From a checkpoint of a small mixture-of-experts model trained on Wikipedia.
Size: 9 layers, width 192, vocabulary 8192.
Below are experts of layer 6 (counted from 0) of a mixture-of-experts language model. Rows are named router (the router's row for the expert), gate (a neuron's input weights, with its number), up (a neuron's input weights, with its number), down (a neuron's output weights, with its number) and show model dimensions 0-95. Each number is 128 + 32 x the weight over its row's rms, rounded and kept within 0 to 255.
Before each expert's rows: a language model's description of what the expert responds to. This comes from a sample of Wikipedia text that the model never trained on.

# expert 3
First letter or piece of a word after a space or dash, such as c, p, l, Sch, plus leading digit 1 of years and numbers.
router [ 81 160 186 121 119  94 117  90 154 112 161 157 130 108 140 142 178 165 148 119 105 139  91  93 164 158 148  95 121 118  75 115  95  49  94 188 125 116 142 117 106 108  58  87 146 185 150 176 143 124 111 124 202 133 124  96 169 162 100  56 147 155 177 150 101  78 202 113 125 118 168 117 125 143 145  98 164 147 162 163 165 139 110 134 112 125 156 143  68 161 124  93 154 147 117 144]
gate1 [124 132 167 175 119 115 157 115 133 129 110 119  76  96 133  93 184 128 133 127 149 133 136 145 112 154 128 158 153 145 116  99 153 149 155 146  93  96 109 116 139 122 132 157 124 175 136  99 134 116 162 109 145  63 174 107 124 151 195 121 134  62 131  93  65 129  83  80  81 122  99 172 171 165 158 131 147  82 112 110 102 126 109 129 133 170 177 132 150 128 184 140  64 147 107 106]
up1 [185 153  99  95 134 158 120 133 145 196 134 130 147 140 202 132  94 142 101 119 113  89  66 138 125  61 133 108 112 121 149 134 131 123 117 149 145 109 121 121 129 177 132 117 142  63 160  83 129 114 199 113 108 163 127 103 135 128 107 151 104 177 128 133 131 187 110 126 139 101 154  86 112  76  60 139  84 135 113 131 147 106 130  73 133  76  74 113 126 142 134 107 208 103 146 145]
down1 [190  93  74  37 162 117  77 169 102 124 159  91 117  99 123 133 144 119 134  84 119 121 172  85 132  95 130 148 132 154 149 173 142 134 172 139 124 134 171 136 165 116 123 101  98 111 139 144 172 139  85 131 127 180 114  98 140 113 115 113  92 155 162 110 135 157  45 140 114 171 193 127  99 140 166  96  93 161 113 164 139 130 185 139 144 139 142  69 113 128 129 132  88 190 138 187]

# expert 9
Table rows and headers in election and sports tables, such as Total, Valid votes and |---|; also been and was after auxiliaries.
router [149 114  80 127 194 141 119 121 177  87 147  96 147 156 135 121 101 113 107  99 164  71 166 136 129 140 146 103  84 144 128 123  90 143 114 118 113 139 195 160 125 208 211 126 188 151  84 131  64 117  98 120  71 166  71 148 126  98 222 191 146 145 170  92 148 167 145 136 118  63 149 124 132  97 149 141 112 181 147 134 105 112 202 103 179 134  93 175 133 110 190 156 104 165 110 167]
gate0 [170 161 127 124 130  71 121 143 144  68 120  87 125 137 127 110  44 110 106  71 168 115 140 162 131  90 163 155 137 130 111  81 150  88 120 136 128 155  94  91 172 171 115  88 166 166 103 126 107 183 158  92 112 149 130 155  89 130 177 115 163 105 161 110 136  98  91 138 127  83 112 131 158 160  95 118 124 127 144  61  63  91 156  78 159 101 154 142 151  96 146 107 106  98 119 108]
up0 [111 114 152  87 141 159  84 139 118 146 100 129 171 120 130 156 133 183 165 182 104 146  80 128  92  67 141 101  77 202  85 134 118 107 173 102  69 118 134 139 148  78 122 149 103 119 148 234 121 144 132 154 182  91 155 146 105 148 142 130 133 153  87 146 120 167 125 112 166 103 117 129 176 142 149 127 190 112 115 170 162 160 105 154  72  93  80 151  67 166 152  93 149 144 173 130]
down0 [103  97 175 150 104 159  95 121  99  56  92 131 127 163 148 127  73 143 152 146 147 102 107 167 134 153 137 163 108 122  84 116 153 124 107 118 106 170 131  92 145  93 127 174 146  77 122 158 146 139 128  82  82 119 148 138  88 134 135 145 181 109 127 109 140 240  94  95 114 128 107  81  67 101 175 162 107 115 137  91 127  89 118 172 173 166  92 140 162 191 111 118 217 175 128 113]

# expert 14
Personal names and their final pieces, such as John, David, Taylor, and surname endings like -son, -ton, -chi in lists and tables.
router [102 155 126 125 183 138 182  89 153 128 159 108  94 134 236 138  80 157  89 111 137 121 153 142 166  79 130 120 119  72 159  93  96 112 187 148 166 128 127 132 170 147 127 183 120  86 109 170 128 115 120 183  97 199 131 136 146 137 139 175 134 135 123 144 127  86  70 141 124 111  98 220 124 109  94 117 128 153 143 142 154 161  95 124 124  81 155 157 136 134  79 121  94 130  74 159]
gate0 [123 121  65 116 137 168 142 125 127  97 121 160  87 144 248 221 100 126 177 109  78 107 100 160  92 108 146  89 137  77 132 109  81 112  60 132 111  77 139 153  90 129 190 147 138 114 108  85 127 112 149 158 116 169 174 153 179 134 115 154 149 138  92  92  58 113  97 133 154  95 138 113 173 136 122 102  94 142 112 115 134 111 137 178 114 143  68 178 134 147  59 134 116 191 176 109]
up0 [128 159 135  67 140 132 129  94 157 163 114  97 103  95 110 127 165  84 113 127  90 140 133 172  80 154 160 132 122 114 141  95 147 179 220  87 164 182 161  87 125 113 211 173 150 203 123  84 142 126 104 140 125 123 148 113 125  94 175 122 190 144 147 147 125 136 116 125 111 140 109 126 129 111 124 102 161 162 128 126 141 135 187 127 115 123 119 142 139 104 118 140 153 134 105 135]
down0 [112 122  93 127  78 165  92 132 137  99 144 158  95 169  66 161 105 128 164 115 142 118 103 120 121 146 115 105 118 130 120 145 152  87 104 111  89 190 166 139 139 162 117 202 155 139 154 186 132 128  76  53 130 127 143 137 147 114 166 134 164 177  96 138 155 123  38 140 134 128 141 126 126 118  95 170 105 147 103  98 131 136 131 107 129  76 154 105 111 116 119 122 114 110 142 129]

# expert 0
Number words like six, three, twenty and digits inside years, scores and table figures, such as 20'0'2, 18'7'8, and dashes in scores.
router [146 105 139 150  68 107  96 129 116 172 174 150  74 112  86 117 113 141  87 198 102  98 163 193 122 129 148 135 177 145  46 130 139 217 128 170 160 145 144 153 150  99 152 127  73 127 105 126 134 125 114  97  99 138 111 184 152 173 184 121 143  57 153 137 208  95 164 191  93  97 175 114 155  96 166 134 130 165 110 101 155 151 165 169  69 106 136 122 160 118 119 132 197  97 101 148]
gate1 [143  99 102 114 129 137 132 165  92 139 177  65 128 106 158 113 135 114 145 129  95  96 118 110 138  78 167  80 117 201 142 204 114 143  97 152 121 145 135 136  97 127 164  92 107  96 148 113 111  85 135 101 135 134 124 141 150 115 136 113 165 184 152  98 140  68 101 133 120 159 106 124 104 113 150 149 157  78 110  99 112 121 118  91 138 135 161 133 150 112  99 140 136 134 113 193]
up1 [190 148 131  72 130 118 113 120  94 145 104  82 150 143 105 138 111 145 165  91 139 116  39  92 102 122 107  54 137 153 156 106 157  92  98 142 175 156 141 142 148  89 154  97  92 112 135 139 115 117 165 137 125  69 106 161 124 104 187 124 134 161 100  46 131  53 108 119 116 107  74 142 102 163  97 139 111 105 144 155 147  86  99  23 142  87 179 101 105 201 139 184 131 112 116 137]
down1 [110 141 181 133  78 200  96 123 153 135 123 134 134 165  77 160 148 167  96  89  51  75  80 119 128 128  96  94  79 143 152 149 140 127 124 142 135 157 141 178 124 153 112  84 145 109 100 167 114 133 154 104 109 132 204  71 168 108 107 175 167  95 123 130 132 139  97 122 126  82 131 140 124 113  79  95 108  97 160 120  68 128  84  91 150 101 101 138 108 156  88 115 104  78  90 120]

# expert 15
Final year digits in birth dates and infobox fields, such as 196 then 1, and regional place-name words such as New, South, North, Royal.
router [111 209 126 116 162 140 192 163 112 173  90 132 143 136  81 157 155 109 166 105  92 145 118 148 177 155 125 125 115 150 204  77 166 118 169 140 135 155 104 151 150  82 161 132 138 138  99 216 112  85 197 158 107  85  63 132 187 169 125 127  87  99 116 121  84 126 164 149 129 140  94  96 129 122  74  97 141  94 137 105 172 179 135 158 173 170  90 158  27 105 135 122 228 156 166 112]
gate1 [137 121 167 108 199 122  91 120 157 102 158 153 161 129 103 111 142 100  68 138 153 138 105  95 157 116 122 144 130 182 145 135 197 159  95 132 164 115 110 110 107 224 150 155  89  93 127 160 129 115 105 141 139 123 123 126 122 125  61 186 148 116 115 149 115 188  89 116  90 131 123 140  79 113 109 124  95 100  60 118 147 147 135  74 173 137 189  81 119  91 115 113  62 159 131 108]
up1 [106 108 151 114 141 102 120 130 158 200 157 113 136 130  96 202 118 178  86  91 122 157 149 184 134 119 143  67 134  86 117 163 108 193  92 103 144 142 124 135 130  57 145 103 138 146  99 164 166 122 153  81  98 143 151 149 138 166  97  70 141 191 126 160 134 107 134 145 116 160 108 125 116 131 135 129 124 111 159  83 144 150 173 140 110 137 161 189 131 153 153 103 124 191 143 117]
down1 [170 144 128 165 177 112 155  94 138 150 105  95 119 127  94 142 206 172  75  98 158 117  84 161 121  93 149 138 142 174 160 143 128 124 177  72  99 148 117 122 131  91 132 108 173 114 118 197 150 142 157 107  97  71 110 155  53  89 150  92 103  56 109 160 147 137 164 127 104 203 144 152 169 143 182 106  92 110 148 153 155 101  87 100 140 153 148 136 111 145  82 123  99 158 101 122]

# expert 6
Line breaks after sentences or table rows, == heading markers, and leading digits of years and table numbers, such as '2'012.
router [131 148 166 113 123  90  84 145  74 131 145  97 116 116 161 116 105 120 155 126 116 115 142 121 120 133 123 124 121 142  25 118  98 148 120 172 106 121  98 121  61 120 138 135 184 105 170  85 164 163 217 116 121  55 152  97 122 133 126 124 139 151 208  86 115 147  73  73 133 153 137  85 168 150 183 162 121  65 124 173  80  71 105 173 101 150 182 145 126 147 154 121 130 190 128 117]
gate1 [156 171  76 110 150 145  87 127 111 126 112 131 145 115 127 151 167 165  65 164 167  90 105 112 124 162 138 139 116 160 112 184  92 138 114 143 144 146 112 128 142 173 151 138 151  81 124  98  94 128 144 143 139 137 135 201 159 123 110  99 160  96 113  96 152 128 111  76 134 163 157 112  96 108 112 131  91 105 125 204 125 113  89  65 104 136 227 101 120 162  73 134  92 101 165 113]
up1 [ 51 144  94 147 104 162 139 122 148 106 108 100 133 149  95 173 112 158 199 114 137 122  98 115 177 121 162  88 137  95 125 167  68 146 121 174 129 141  94 120  47 127 163 129 144 121 134  92  94 132 168  77 204 189 181 150 125 153  83 134 145 124  76  83 146 173 103 127 132 181 122 104 119 155  50 128  98 107 125 119 109 117 119  83 127 133 150  80 105 146  91 132 150 114 141 160]
down1 [152 112 172 148 139 163 161 132  94  82 129 137 174 105 104 113  81 116 108 123  79  67  92  88 120 156 127 143 115 136 106  54 131  77 188 132 132 160 173 124 113  96 123 157 132  89 114  84 125 136 142 105 107 145  93 122 108 197 104 125 109  97 145 123 146 154 190 141 112 137 162 158 116 155 106 159 142 134 153 121 136 112 139 114  77 167 123 116  93 144  89 109  66 169 108 140]

# expert 1
Words opening a new clause or sentence, such as which, where, while, but, However, and reported-speech that after "in an interview".
router [175 144 160 129  96 102 155  92 143 166 152 127  89 195 128 138 172 136 157 150 127 144 143 164 158 104 116  92 185 127 241 128 205 143 101 111 103 218 175 109 111 166 179 106  80 175 139 141  90 121 132 106 130  84 140 142 158 160 118 192 118 140  90 163 142 179 142 133 112 142 101 203  88 165  90 131 122 119  99 135 125 109  94 134 138 135 109 133  97 111  99 161 139 120 157  73]
gate0 [ 90 171 169  89 131 107 103  80  97 143 147 106  56 155 130 138  79 135 116 174 145 113 152 164 157 129 178  87 137 130 115 130 114 185 157  98 146  69 118 103 193  84 108  86 164 134 123 100 135 135 129 173 148 139 144 119 105 162 143 123 165 132 125 152 185  99  89 142 118 167 155 194 193 137  94 103  70 131  87 204 126  61 110 141 102 114  87 129 180 149 117 105  91 108 124  81]
up0 [ 99 132 139 121 154 139 123 143  41 110 161 139 121 125 118 149 133 119 112  91 102  93  94 142 150  85 117  51 135  83  95 105 126  58  83  92  86 104 118 170 115 130  86 183 161 179  76 129 132 172 183 139 142  70 151  89 101 154 158 129 165 115 117 177  84 106 131 148 178 130 139 123 120 151 118 104 134  87  95 110 106 144 138 174 111 159  93 162 199 114 101  89 163 147 176 137]
down0 [114 139 127 167 104 176 163 124 177 124 162 120  97 142 112 128 100 118 173  89 164 164 155  98  83 163  88  76 193 119 123 160 160 124 115 103  91 119  91 118 114 132 191 165 131 138 164 131 140  90 112 143 166  68 108 127 169 130  98 107 114 138 140 120 153 139 180 140 162  40 158 158  49  89  49 171 117 107  66 103 138 193 145 141 152 128 118 135 115 125 174 135 131  81 149 117]

# expert 13
Content words and first stem pieces after articles, such as man, author, political, local, or pur in purposes and ter in terrorist.
router [123  96  88 137 111 130 110 109 136 142 112 147 109 150 150  89 157 119 128 140 165 125 197 109 172 114 139 120 105 108 231 174 122 116 142 117  92  65  79 146 156 121 108 127  55 114 156 180 112  95  37 103 135 120 137 132 150 105  78  89  88 103  82  95 153 111  94  95 130 140  50  91 117 109 140  92 128 121  88 136 128 153  97  77 198  87 125  94 150 110 101 118 128  65 148 125]
gate0 [163  97 118 137 123  86  75 127 123 189  82 119 102 142 128  96 103  75 131  93  78  74 169 151 195 139 157 129 213 156  97 100 173 142 134 135 142 107 123 147 107 110 185 100 144 103 119 152 116 152 143 116 166 103  97  81  55  89 154 178  79 116 166  86  85 144 102 123 159  96  88 121 186  73 148  97 155 131 116  96  93 116 168 149 136 127 103 112 127  62 115  83  66  68 117  59]
up0 [135 163 146 110 137 126 199 111 132  56 115 123 144 152 125 133 158 107 125 136  75 189 174 204 139 141 120 143 137  71 102 151  83 112 168  97 116 150  93 136  76  78 138 102 118 151 152 139 116  92 127 172 159 125 102 149 106 150 120 110 189 102 189 121 122  73 107  89  62 164 127 131 155  83 169 164  95  84 142 144  44 148  86  79 105 206 132 167 200 142 145 127 139 112 143  62]
down0 [115 158  80  97 148 113 140 144 114 111 159  53 103 122 152  82 139 118 144 148 113 101  92  72 105 104 124 106  97 119 119  96 136 136 169 142 187  79 103  84  94 152 170 176 120  76 135 164 130  54 149 115 122 109 135 146  81 134 133 132 122 126 145 117 105 167 157 105 132 117  98 141 132 136  86 133 140 167  69 109 122  73 109 154  74 140 234 161 120 171 136 102 115 134 128 112]